Experts of a small language model: 12 layers.
Below are experts of layer 5 (counted from 0) of a mixture-of-experts language model. Rows are named up (a neuron's input weights, with its number) and show model dimensions 0-95. Each number is 500 + 50 x the weight over its row's rms, rounded and kept within 0 to 999. Numbers have three digits each.
Before each expert's rows: "gets" lists some tokens that make up at least twice as much of what it gets as of all text. This comes from a sample of Wikipedia text that the model never trained on. Tokens count by the router's weight.

# expert 12
gets: " the", " a", " first", " The", "ation", " time"
up38:546560481505492488554470486519462537560480416501581519462477501563489434444538566457483480595532468511456594492467523493487513395385456497533493526438516593546435422601402466484464541495525483492518374482578542537446455522514562517608439549460460581513478538471468427500566530485514497421
up39:553576528455469563486481465449530542507442450515455515467393595517439498467517482438491497513455584473548575553444423448554505405530409493614467527481531497543537527574461542450449514495559508444517507470570487559511479550415536448499442425474505533459520469326526439440466488447478473472
up40:463562497441502576505493526517484578450495436396508529546450495435456495577445569520547465436395453484505555552537522502527426402565431524519495480493462496505444621637511608506505476496508497488432562520539453468468443530493520488450531520410478478542509513381494394408489478484497487494
up41:527483524558555454534474445373471548611469454514490541574449447481508505536460626501586532465548455558506522492516518543512592523548505431592447493522576502506573550482429555537489460533602472508477447581520473458575569507442501466535580467518552506550461431541514542452509538534419517593
up42:523494540503492442477470533399502494520488596452512531531475487483426498485484382552519496419482461544512514502577469442535460457519503455456582490632459506517566508479508555594511413532475516476497583516531501442405410541421501419498548452507552568532513497448467473426513367574535479596
up43:501558500433606524491468462496473378450588465454465544493505464479580503560552491472570452437474452463453440552599491456505520554566513458478511549574554473590439532462522511483506482464509622449500463586414485466524526494447497601506511611483485447486487434476479565567454520457474496604
up44:533432519502433460525487499400478465543504444455544461479482492498586509534538604586456474390575532531450486490553582518490487456464528542508537488587502435418455494473409547526489530492606485473426491561472567533495434525469492424562398478530506453636510429551433532465504589533488508494
up45:510479474450423571363476541518548506441541531487476561579456553568486436453524485510449514424467587374524505511453543473535512384557470484574509434507579443490447500575490450485511604414546547511430527496516446501537590490488520470395490542576468521498572538480560449505479511508474542519
up46:521519555501444512489487482552547491451438483462470476476494542445445455519547523521579461538455452529505465511513472398467507464455498580558514499425556521634571551426509560510514538546545502416549503497454529442541451563445533465596351487431574510482489468623421471533450518588522519575
up47:510449489558493461530464485383461446472472485468546547400410479468602432532505513627547545449412540490540509517485493542520489494462512493527405495413475464542414606546469454547408431469520482489533459591522423499486425479511509367484429481476521479441529499526477502462500602482529472482
up48:513520487573457516474491463433498537447396447595592532576510528479567412511515547479489504580375509545557550473533449487498527406424563486481510490520478433523576505515498574536539525520529499503553527498564418409526453503465336494582532562465529480583462581499466533457519506467506534498
up49:512486472504617523524567443458548550577476518541575499493514380446537442437549501560542522452541532519497579485477503486525480564560434522519511547461484504522438449494359449485494489529509591515431514472479429582529463577511578509478546477534542569529513434534426533468538443475381530617

# expert 11
gets: ",", ".", " and", " with", " as", " for"
up15:525539565430415446609408550532515414525477580530502522556438505539499533586523431454472510513444451514521596536564543463487480443392554509455528550454538562501500535580433600503517499544478508510513520547393528515518506541549475511567506546465410539592461533581492501447544472547480453422
up16:511555480520513504514553536486466484512433438568472498621481484445418588498507492520504415491419509468518538465550538499486454491454495599601517517498599456492437526535469521578442511498463396475508550508499494454572502645429559522505488509424392452400482474541522459523544538439426542571
up17:542566459469495530508571447465489469441460442504507478513514527526537588539500457579446398520464436501470516508520574478508497520470509577447543562448565580435445545460538442498427528571511417428539442589508438373563417424461554567541440528438457503507541499463384444488491473524551531464
up18:524625470499447436532535508462404511527560491441506507543559378464528478423462488488477498503536546461563475543498531563511416497548510608552473575449494489447410507471375547534385460521590422493469521436485475520468503455410500535476456536513446480521519537593517431480526551445486512572
up19:503522426499468438531482528510435423457529476487564576518542518546512422461551489498498514556497552503576429571652518426546447449620566535566514452521569465449499534469528517457428528530512507519448506495557394443518543505476537466509500483632482497553602452433485512443601466472486542507
up20:535491464505494466498539491447481536386527431478511581541571429445507551573386582538488483504520481545537534511494507454422428594507545509532520465565457528443508518591570550551535538423518557508571456511542422573508420480497463509572503447512530438420510503467476405566568605488420486530
up21:590537435475543479513476404496533413533447459465470557637531519461525542492478513532470391480572584502589518541474450581490441526471448505544491506421549493519512519542585545474528498570641560450587547504489487433440545496474522510480492454538517477519467540521470463515471541510400543617
up22:529462482509559444526414562503476541498524506475561528537455530422569477535515459388489487383467499463470488544447480519601554501608425474457545639540543456531606485467509500513529487465498417420426548607501487454505499546510513490534500437500472446466519584495446464490475437510495546622
up23:536481478528535475469457478506523490530499513466467541512583509461468508592528514511495324562624491509555517561509439516563507458444455495471429569419572432536521591411440495542440512513572509488476570575554503507488445545485551463556516498497471545582536468545494421454500543554444439619
up24:554497438437460600520623494498562553436475456577502537566464505403551532430461548438438455535602536458572572517475418491475436429526529495506441557542525466539551497521573514549449493553498470535456538456504505532352506498563528485502443513525464480487468467499354501490450556473481516501
up25:458480459551510557443420502438575447350502521467481504491509458470513529504494394470441496419470490486503459525572512435564523433552468557556583509553537536510449477543421508531464528537498501480549568581556494461526487544456483412458460490463547604602597612486513531489572463526536527572
up26:514528489544470437500464509413487434495484459494548512472478496468446536462434457483519544491460410574473520521387572517565552492583563631465489529525440473519499471455450513484474460671518459436578440571549470491582362527508451497439512466521504536515578582453472481484525514534509549541

# expert 9
gets: "\n", " |\n", ".", "-", ")\n", ".\n\n"
up25:527559450620440553540404522492495494453434442481517577400443506506450481495490550541463487502549437551489514588551586437477412489508391519511554533454444592453583506512531510555474520618541492482561458473524555561464543466506478486548506529514549471474450548586460567455506465593512477575
up26:498559488439470460513498492526474600489456492461521424553559562460497531505516579475588464511520501540484463574430469478577503435508309564519464499415410460515576465430535537528593478490518455587499529476436435425490493481450438465546464506531536533505545421566494433510441512454429516459
up27:636553468427553524394466458533501457527537474490486603570501481547543592585534485531414485481457408520520559502546538454507512487431534531499516471439592570470489512456503520613480533497538483545489500641499441499492406484552473505463438495483507532422497534482524521410517531587566539468
up28:522453496479495559499537506529545549466382474473511401535482559533510497469380467429507452592504510489451512497383454469440367498568419532444597566497447571525524568522499584482584490515497529489572474507510558541499574543449487430516497456463473486545482640468519581500495503487490526482
up29:517470453572523467504459446466470471469526570402469584554486523545489562592536500495391460526464494468508455523568546444574492442457471528499473475461583428495402507418467493479450535503526435545477539501596501467508404456442379493457536499385545477538432476536478492492503393591553492550
up30:625531444507556585549466485575471514456481562500499549520555444513487566573556472485521447576483481452435534487506526504544435489581529522626476450475417502504556487494527495433548513612492535476480553531536498518459562475545432481411498496465501551486491439452408405540469384494434517397
up31:582442518469490472517505482549416498506452463546475521499487420379528586512490511549571471574486527514576571544437510495426448533511467468534496491428557526536624485439450531533446548512536471539483421549491456525518542526585494579625521479406484492483568530395537495569496483462561397521
up32:582515496593509505505469543481507505469511512508562569503519472499491484556503520575441489456557394448546571515484536419613487479489480537456514536383541628521492552432560479530592550536593500529517430513561527518590502428431500536516413549476496572461519530540475523536473481632521539565
up33:557498492574508485472543494475472503580524484438500515520471437402509482534540571523560360465540440527615457496574510541503507470534478469493510494528496521561566512530488533431509546423478537473539541477512430506554466419567562470397449454503466499535623529448463444539454528521344427566
up34:526547475561458453562484449488370480496543469458480530453536452375544456508503486464505470536468519475602444451512447527483481509515554509632459445550538520549566456441479479495630484464458441505520477564454463528492443517554449502551500467476506521590432380560441498453464499613445465551
up35:501518414490502473477446530558483510447433619480488476523459494447507539514511420481558532460475537511453539542560446556581468459397511521496517417625454445521436512466462533500505579510493485529487552414481528441487367457547466443585468476521416449465533463509544459512523459513350560557
up36:494504545566455483563469571451524487461405421472545463395497501586484589479428483439571445560560402508407521509482548560491531437455459491567561581429567506476509522577508484505558499526538495485621518519521561542525571565466437428463493492474497449543414505498473466457532576540425533497

# expert 7
gets: " |", "0", ".", "'s", "%", ":"
up28:541464470583490479503549482504438598466480474412527530502453486418497518537452408574518406488489524506508459487521475420455505428618440493444552574586519540592621480479489489431552491459455570540554454554518520464514497485485477486468426461491567574591601460500417499545472517534464460561
up29:674495527507478527483440470384497459343487577518533450527569487520490495437423540442421494483503519557550496517512454406471529574519529597575518504537445501558483524512402581510515486532500508507516494530562501584457481436426542443529431510506479527551453546526510518567532565480459488546
up30:551596479554406468473486474520545505573451540592524458439463413554473503537555500493482487577461553607479464433459477499498446410535510541492422533394501498499555529541488547464472499454546471490492522542524402510485559497572605622520523491534429519473425443532467494493419424478471541400
up31:511536418517580570579465518456526453491507425475480503437461465513473540564434552508579503458427384543452619451536575521536484484498498496489533448423493513421507537401473507519533529581573545561504490514506494537563518558416438550537560484413555477481544565533520492500448606475529590570
up32:552572509472612549521499455531499388448482502441457475563616549484463368484509504509513487493518538620469436479565467498581541473473427513523457449425447451480513533611537502520564487495544524467495511521513505529522439436458432511514506474419482450394507527464469375532484514454506598502
up33:526575508430436586513432517523534544547408562586565489518576471444533456481545460531524468538410588549451552456528462441449477408370454538468463466445503579499560458505491582529450528515478525426549519504502431512541465513404513488521427570485393510549546490535490495504435444522429482515
up34:587576447524452553489490515448501509573555529552474458597441400491494574565484535511484512529463492545515543434458570456540533496489470426478470591386498597479466447529525512498518593529518491482540407476444552506406476532480401538539484476468469524450589413561570453438571494534534480435
up35:534588495527590456533566422509431462513420474579557509494568494495536526469581532538469494531622428503533469535609454530476494526438482550567552541470515586495524548507571499487562444505439471518568497488511530554499458556417488452408581505477516489516447578558484546534510380581473447436
up36:525464520393471475573460459545500546414548478528475592552584504444539486524501484431479451504438543518495497516442514467447478484463528516583449501442485536446509526458485445390452540425507509410435622555479453487457575480449478594433396464466500460439485551558552545578478431517471516585
up37:484476366504440512444479527521551604397489500447510496430470475491470454502469484407530461485493544512520516490559568407501432515576505450517556520497468391503570618507537630582457496508510436501559546611471529441416437512562414459514476520506543499514481539444535489485473499496442501554
up38:506554491556569447508539498572539517603514580591502497509477410502421445561498552471529521435499528577535531514572465401537526507553498621415531523456544515475547579449523457515449488526455546520551565510525494481398455486419518541437459525468375488444442445511528471448551414549498459538
up39:551541544399518566517440399461442368449476409403552489508552447487535480490526553568521495514521495430479497560549426492465495501465530520547487570564517624471579566514515462443441426537543467542537472443540504457463500506443503474524455559491552501565422599545458529424541472497496526577

# expert 4
gets: " ", "20", "19", " (", "–", "18"
up38:570478501597458499473540460531510556533512435608544556583508475487461526451539595448489470438512563474533465501519527455521501513454366493591503452460579416487566533563439427405448450434525511575605462475528539408499484486596560456549530514485505513562517574476504507482524504485479577454
up39:575489503523517457524473547531544495492477462479586558524501504509505503581447595406479526472532508402489456482522485410446381505479610544431419516480459580523560535421421482447506468567588500434550406514485492422538461445430470505503448536466511421446503432453546536576531548484458537446
up40:586495531490499541506451432489432535565485422504486467472479482530419484457469483530521345521603473474524513516466579547486506549474491473483613519583512476511507512560574587554499542548537483574556493487496483425527566553495420456487460403589454489401500498504500503464392496604568509550
up41:559463563474405459575494455485509465505505494376503632584465469425487529505585607423539536521597530546432460489479558546447435475590492494419499506412529396473486590515462492535505485518487469509605560458442502560516487455535451561555468538462495502529470546459508511545520470562481518493
up42:513579493512386552512532502497449560559482455524517554464601468506486471556463590469435450511548609556500480474483550457528544511466522597601502509512564525539419451567585526484433525537553504534561450476481544588514538415537474441521447502625546550497567463516454477418524455558483545554
up43:467442461599529505556498443522500429402480479553531491536493517405461552501444558512512447494496513624539494594531476542465443489563548550521558482460457515517482468464505401485601546463470510475457542514560479512443446624479479447469525465523433489573582599581491497498450488644489510526
up44:592517434497513550477555470491495540481423526472526502456523549463491516513461512451617460466599488441497498489567542498411458465524575467510522406494460528447639519462484497475509506548576522496442436477498547418501537552613536425494516436535410557508558403517507470544449496468466636548
up45:569497478495536466505520528463469513601418487410502558462527501554486511475513621521463383509406507456501479554462567457443554505465447467552499536551478377523526539561449607516539614508522481515528519593535480411525508448526501519472533500498524566537493502518478433587551563406452554421
up46:477590437585514485487562531487444477496419500456461523546536567477516468555562528428430468437479547459489522583523495503428613470384484515512479444446529459458507414527425507458398581492486419481504549504527417451558456529452563502504463467590540428472519458488468383532544553521454462546
up47:550532546561472549464566448513479547442473444498466512487486445489511447621601590468558492489534444496534588559477483514447464516554501413548538530520560538533481483483615472610482527557524536488437496504530513482573489525479519495479397474608455454408505510459550412551414468445470581570
up48:491446559447535417564435526573499476423480516498561492494477536407546509424416532500521473532535390605430503512492482501530480457563534613509532495545571599527443564494457537469559439492508385518482487525493447470532424603494433454528472469438536492522613511535458565423498480506477550508
up49:517569522465582567528548379464448483481428559445465569469529544564447522478473425512517411517529531442457518548432452481433537385363455521468546533553518620395531530496483455537502480471529476425497459568541435479529498503567481492449480479460486538540496545430446416482493547503515559462

# expert 2
gets: " of", "-", "|", "==", " |", " and"
up35:571544509466496497401473504435428480497485392417519515405426519569513447596460435481434409495495542558458498507512570554541498522560409536526557473606493471416580549488569462515532529477515470481441515581480486533521508527564560517421527430441475610487528509556475455472501506417490543544
up36:603460487449477470457549511470391492456518565466460471568433446507517466516541535476369438527589468411481526509458470454480415557492452515513498478574503495471442594515435527478538538561524508558437478583467406537475552480475454506464535464522503568489551405478528406451505439530404532593
up37:602454544479487524463515519529546501401472455438549476590487505489544470496538493436508437516520499517495513548471555472606487534455544511550606532445511468476503461546564493463438437544656522462506515576468501510488442454532462541616508546466528429604546537533375525452567424571485477506
up38:559481564390538446494471437485396538482503557576568545498522462562534533492435548455518445555573396517471434512421521339546546488533510517503504519549450581521541527415473471521514455548468560468556477475364476559527523462532445569534511420570482530527532525521546470501456518527532547480
up39:544472518470519426586472485513518450434489465498525496480553506534495412445415472502497398589498422486432450517495423528539522510492499514518561555498531472480573602524445453511437535485516457540471487496478545386383562546467537525415507432398463505554461630554441515459480567418505555526
up40:558531529564504537530464499492465456463505485457505509550491433522512466517462412554489541485362448546549448540523552446570470390497495474460525514486557488448504556347560483616530483512592543504433423566518454500537547464454524395383461527444531547528539514589516516520531514451475553531
up41:505491495517472527577509531525389481377434637471588569535505559517547389562525474516397508509559521513452538506481438471506429491536495530514526553455524448489558554570511549555469495571489565579521542568588534504475571528500460535594381499583496521496462561493519511525535499519449455500
up42:570546508447509516487417452471523507522523495542509591499414435490455409486434461495440494499520398518464539519607548514417533538469442421477494581474522583455560523477527522503503609469492470444483550593458485536501474507617405499464516518562483524484452410504405396545564526492479571511
up43:547572504472520449605500411519523436521441498418469576468535555524445531587543523527475512577520473637505478471476479474502460541456450499471599539531466526511592550525489514483601514467513424490509513581535551494433499534532384404448516392466530423432426459487554475449464484537527510473
up44:565428477483538468527402438525511477503457511506505602490566397552522587573445460443454486458515580527535541463487421512482435379445470523520483479484535580480548534568561572511458591492592488514425513501489437495574429498449473574416485471533433548474505432516472472452558532451492589496
up45:532617540516457505456426468532530630485519509439530494517554481504512482534519453462444525504543459557552516435625447521457439422373539589562414540475526524497511552581582566493503530520561485554459555555441451531474450500428560452453509493450519564421554449546461524469541526540544519532
up46:522516396541530555441544425504454447498478478474481588556415474466473563512531514487442525452391507515544495536563547519425508458442480387469424415520490466513512510484496533525421511442473522463502454536428383492465496510511459467519513468535518479483513415507532475480567347580397394488

# expert 6
gets: ")", " (", ":", ",", " in", " \""
up21:524465396555398515498573496563553543534398493456477484558529441554523444503539512459498430485483604468508486530471443430476491527609579548504569556441496436517483475525511461425347494454433451461532464577523525474545502559478520507460500468515495422482557518384442411550532464505505497465
up22:554542349461525517525565506429526462472532442473546473489546503517438514555510468501494560491566528575475475534546576520462365477468486476452446533542569502455505578472413487500532523582540438553558449472582516494476510582390510384521518529503576483489486544567467457402513460475498525593
up23:547511541455491493491515410473517400529477536457549557514538519504519445600489490536536475514461506489483468554543439425499448495470488552572496655577504466517537565449612509553461465446553460436445503532498511545526491504511474607540405525477342467458521461521438530455443538510462575414
up24:503619446619529486488513480517411500525535504487525535402458460538485539539445427558630468455525386497430449472545552504432471512541474447492513528562567517532412575503519571479411544516576557490575460493457564491455461435530524504464477573547525419466537504433432490525514439489502526553
up25:552551529522460420525485473471488427500535527529599556560546495555477584548518461549640489479422481472478531605549462408477543503546516483507457568513527484515494437477503477452398473427496457533544555509444554448477547500445477552486502412471410452534412418525368554498505430491534485461
up26:534538488458546522504489515464484505460499525519565436575490470538475468546476470444508407500471597558515442481457505467584503416561467552547472577597461441524410600485541509564470496588500472522399521541515625530502544515563522455485474399542476502490568487476483354489523426491400521502
up27:541521466521501576564546421554387550521483427538436468455522433438470498507476526451570499493468549526591428454493485578478506531593530537547482435508413462462555437492545494507443489433466516460529511472521439463429500556484406507370455551538491502415545527565578429532507502593513508408
up28:536500400658402465484552541540546590488448585590586443491492413451476455462466490497480398484556469479520504576529584519508501575537526434489455582459535565524613559564513539530520545528554497547564453476501429513485473544497466471468487520549508518489529535516477470572432508486495545567
up29:498508517532475545459480492461468450547448592553562525598518474425520582531582512476501366491514510495494574500609501509476585419478417502473474502507503563508516532473457525435615521555562456495564557555478483387503381498390504458536490507438455519488532535493460426423505435497552501483
up30:553431494453494456491553579489405491468506536615537495564411550504423521495513579494416512500551422444501591525510479530516525580508509559510545569547449430562480469563466550400555591501541461583515530556476560542514458509583465559542448437492516524548534454532397500554446545578508503482
up31:547573464483498488475499368503454478551553447410503606458428509569489451530506441536529527548535478472417502533587585521461478474492456463483526512551472463490530483442589491467563482536553431507497475518540434472484483576456423525454502527454482452546580502425437456478512407644551566582
up32:531538540483475351569449427344452477490470461556504510483397506508514466494463510526527414512569483512479471542476555519442420458520535532474487528546536443451573540462407493541475488531563522499474459556485495430488486572442474444478572439447540524549459532574499458377389482496472541544

# expert 0
gets: " in", " to", " ", " |", " from", " In"
up15:478460458440478631569483589587463562528524415448539555513516505555522487478527502496487496535382500571589508503456545511412427489571462486455450446505487514449586481550558446439531501507503523477482443610535543433442499511523427489534499460491568574594524474529477418463413546587494517511
up16:563461426494505564572555493635472425509491511430417521561581477574555414437547488471429513532458476457497488534567536577517529516455511534448524495452530372432493527516607463445515478471553506499412550478519481482487461396455436528520452478466513450476559428525404430468522503489444518468
up17:584513415563455486537535500556425457437388523473506488482468558393568561467519476592494486582562531501567486523559536471491398484528564538474607393522536567554592474524497554556549520467516488498509469484510464539501514423489534366510524483538469460576477483516449517530505604531443515492
up18:489547414462428503543638581577501451508467496479490546531526523455516476409326557491478473527554501494489528548444462495459518516487454531532524542536473506473466583479448506455469509506477463491625485563561529431520413532466486567497499484466507495442479505577543394456499580463458519375
up19:534466429557449504557520481441528550481383485512561502465469504491476465475473455554496483482543504534492518450455578473415433481604471511513485486454456557535557564589544438536504599507503488504538439556473472455476496587517484520506400509494348516519480562545342522461452536492378500500
up20:493513507552515534498491470464433441586544499450564424564457496428456539531405558505496499471485490504459397503493591426575488422607468512547579511526446499462537555493544428459442498417456416463504447476453537444591551565521475560488501356487507427486520553469462507444444565499492555527
up21:543447466475480455577516428524537553477447556528543510531484483423553387560499414553519555471466512485516492584584483503459459528541545548452539460409542432514482534532552534636388483534549412448524470480531515433442434488530519511416533560529477553527504549410445437502558456504515591544
up22:537557516525517509536535430500501506515393458434465463412463511543502452463484454550629469550541540504413436476557582418531518419493578576526438435529597502509490497528579478519531434583507557489554532546488516527501480455582496455419520495550553564568494521538401538521512477494530565614
up23:456533522634502476541494480527563538383438509459541519561397498467545461525442497563501500585513444487566484494420464487506424540449481514445534445617505448530569566421578501433425460437525463522523545537497561549444535480556453446530491418529512410451495550541475509441481606512493480523
up24:531487442579518553500472518535421464502461541506583474457563549505551454512490456433438558462515494481494562508475533513561295461554457487463490526470504510546561484517497430487545525472473526397524536557527367568399539590504446537509358501472491539500481457496502547494560533479454516539
up25:503549517491499433475512495622522558603502498514484609563576440480462501450482567430454472455447539549565535499486481486518499557422499494522485570503500479553384403547553551551468564528576548516460569445455531555512483441468475554532369520531443490442551499468535496390505462556496490413
up26:579452483492517572530532489557569446527535545479528552511555543528561519451566451495458460484426542480511436510521479490391568501448461481571463575552471596497500532566476533484488481567510496521500584583393495426535503481503597482473427490411542504425545451652512436540484557468461490416

# expert 15
gets: " |", ";", "6", "–", "1", "4"
up38:619553529502476493661508534513430510371450566548494501598520627480542531483513456548431497564588494573514533494522558468535478451456503508426560488539550470425500482559545462542440532535500449531474440486556547575510486472509511565546477512473492372535508524536459472520497510570471564497
up39:566501401530487413537529545501415515561550534502574494575479521532496620470501593529492459477487427458504474511468560507548440531644507473540533484430559498576522478428473500467609533482436520535553561462507488542544516548557438511516414467515559524515577488556457531538428474629463525478
up40:499450428497494507542394442521575477417459597547507451557390464486496636495453584496481465567422592514479467539553575477514504445510541513452508475552525533468434559463527490580447467446515555420484499567427515563536482534532475521491474505507433432560493445595527477465497442452504404507
up41:474488398449499503444517497507370517566464493430491514538566507421471445519512457531516473434424447414535511482553583506557551483559464428557471472473549419576473488429490584490609504581494491433587528588573511486493446450489559460526515495528525496523457377446550525521480548507458570544
up42:493519463485485448543391576560531541565472517538522551576521394462490484572488502556503507562500581464571441482492528502479454532516449434532525487506482520541541508521397482460530578555518567560441620579539554480538519530541498440449447436473469603453533567421477474516423463558529599581
up43:536444575470370436525527395485532479501482480541520490631547488465567542377477556556539485563536486648506561438481504427514411472472521532568504484507475631588498494421547486504491539468526563491441562474490491574497527484498492451581431444461483539491506535501463479469517518490512541517
up44:592513577575475526551535571496472526495531553536622494546456492453536462578504437565533457516525571557509463534594554410528423483454481491571423585434557453529570527570540468557435424545509502519525516513508495506509505422504498613493405575526488513563527484531532539555392562510476502504
up45:525519442444453492590496491506391469545519539597527519513602556453550558575391596567563498485499526457469564551568489425551456548551459470569523531528550392589509487515418461450523479527433492516528532459514478516497529502442526535474512573545477521439401454583434541499436476519559484536
up46:607548458554509479517513438455493477501380517495517570495423389455483508513512492496522427555493563519591449449445487429521467432546408599575488591462517489489563519470492513478418548495503421579468437479457524453432522518557498365468531563490518524457580571442532446483527509495477540511
up47:527419485524485532514484512510429498371448452434625490525492403510495502515414452495522482537483509591483519517493522541452477526573444561511487554543533505518486470506404437517551483451530525527474492502551506554560536534510503521514445513367523402583545433532421516467431531588411618556
up48:572532555438573497550469521566455558505496512564527599517474461464524561426493483413444498566558521574579413452419487522582495511514451460545497518575494486538506550446538457546377532525508530556432410549498424404526402479486509583455509427488548525441543489463476457524492480462494460586
up49:539470533599473405469479416456467563525596469516446510592521492537432548464484430476539468478523395529544516523631530455456464459512486491614462462482553578565469458541461544525561560399473516429492461457528455537504402510537536457491482551485463512457568463526487540431545509451546600500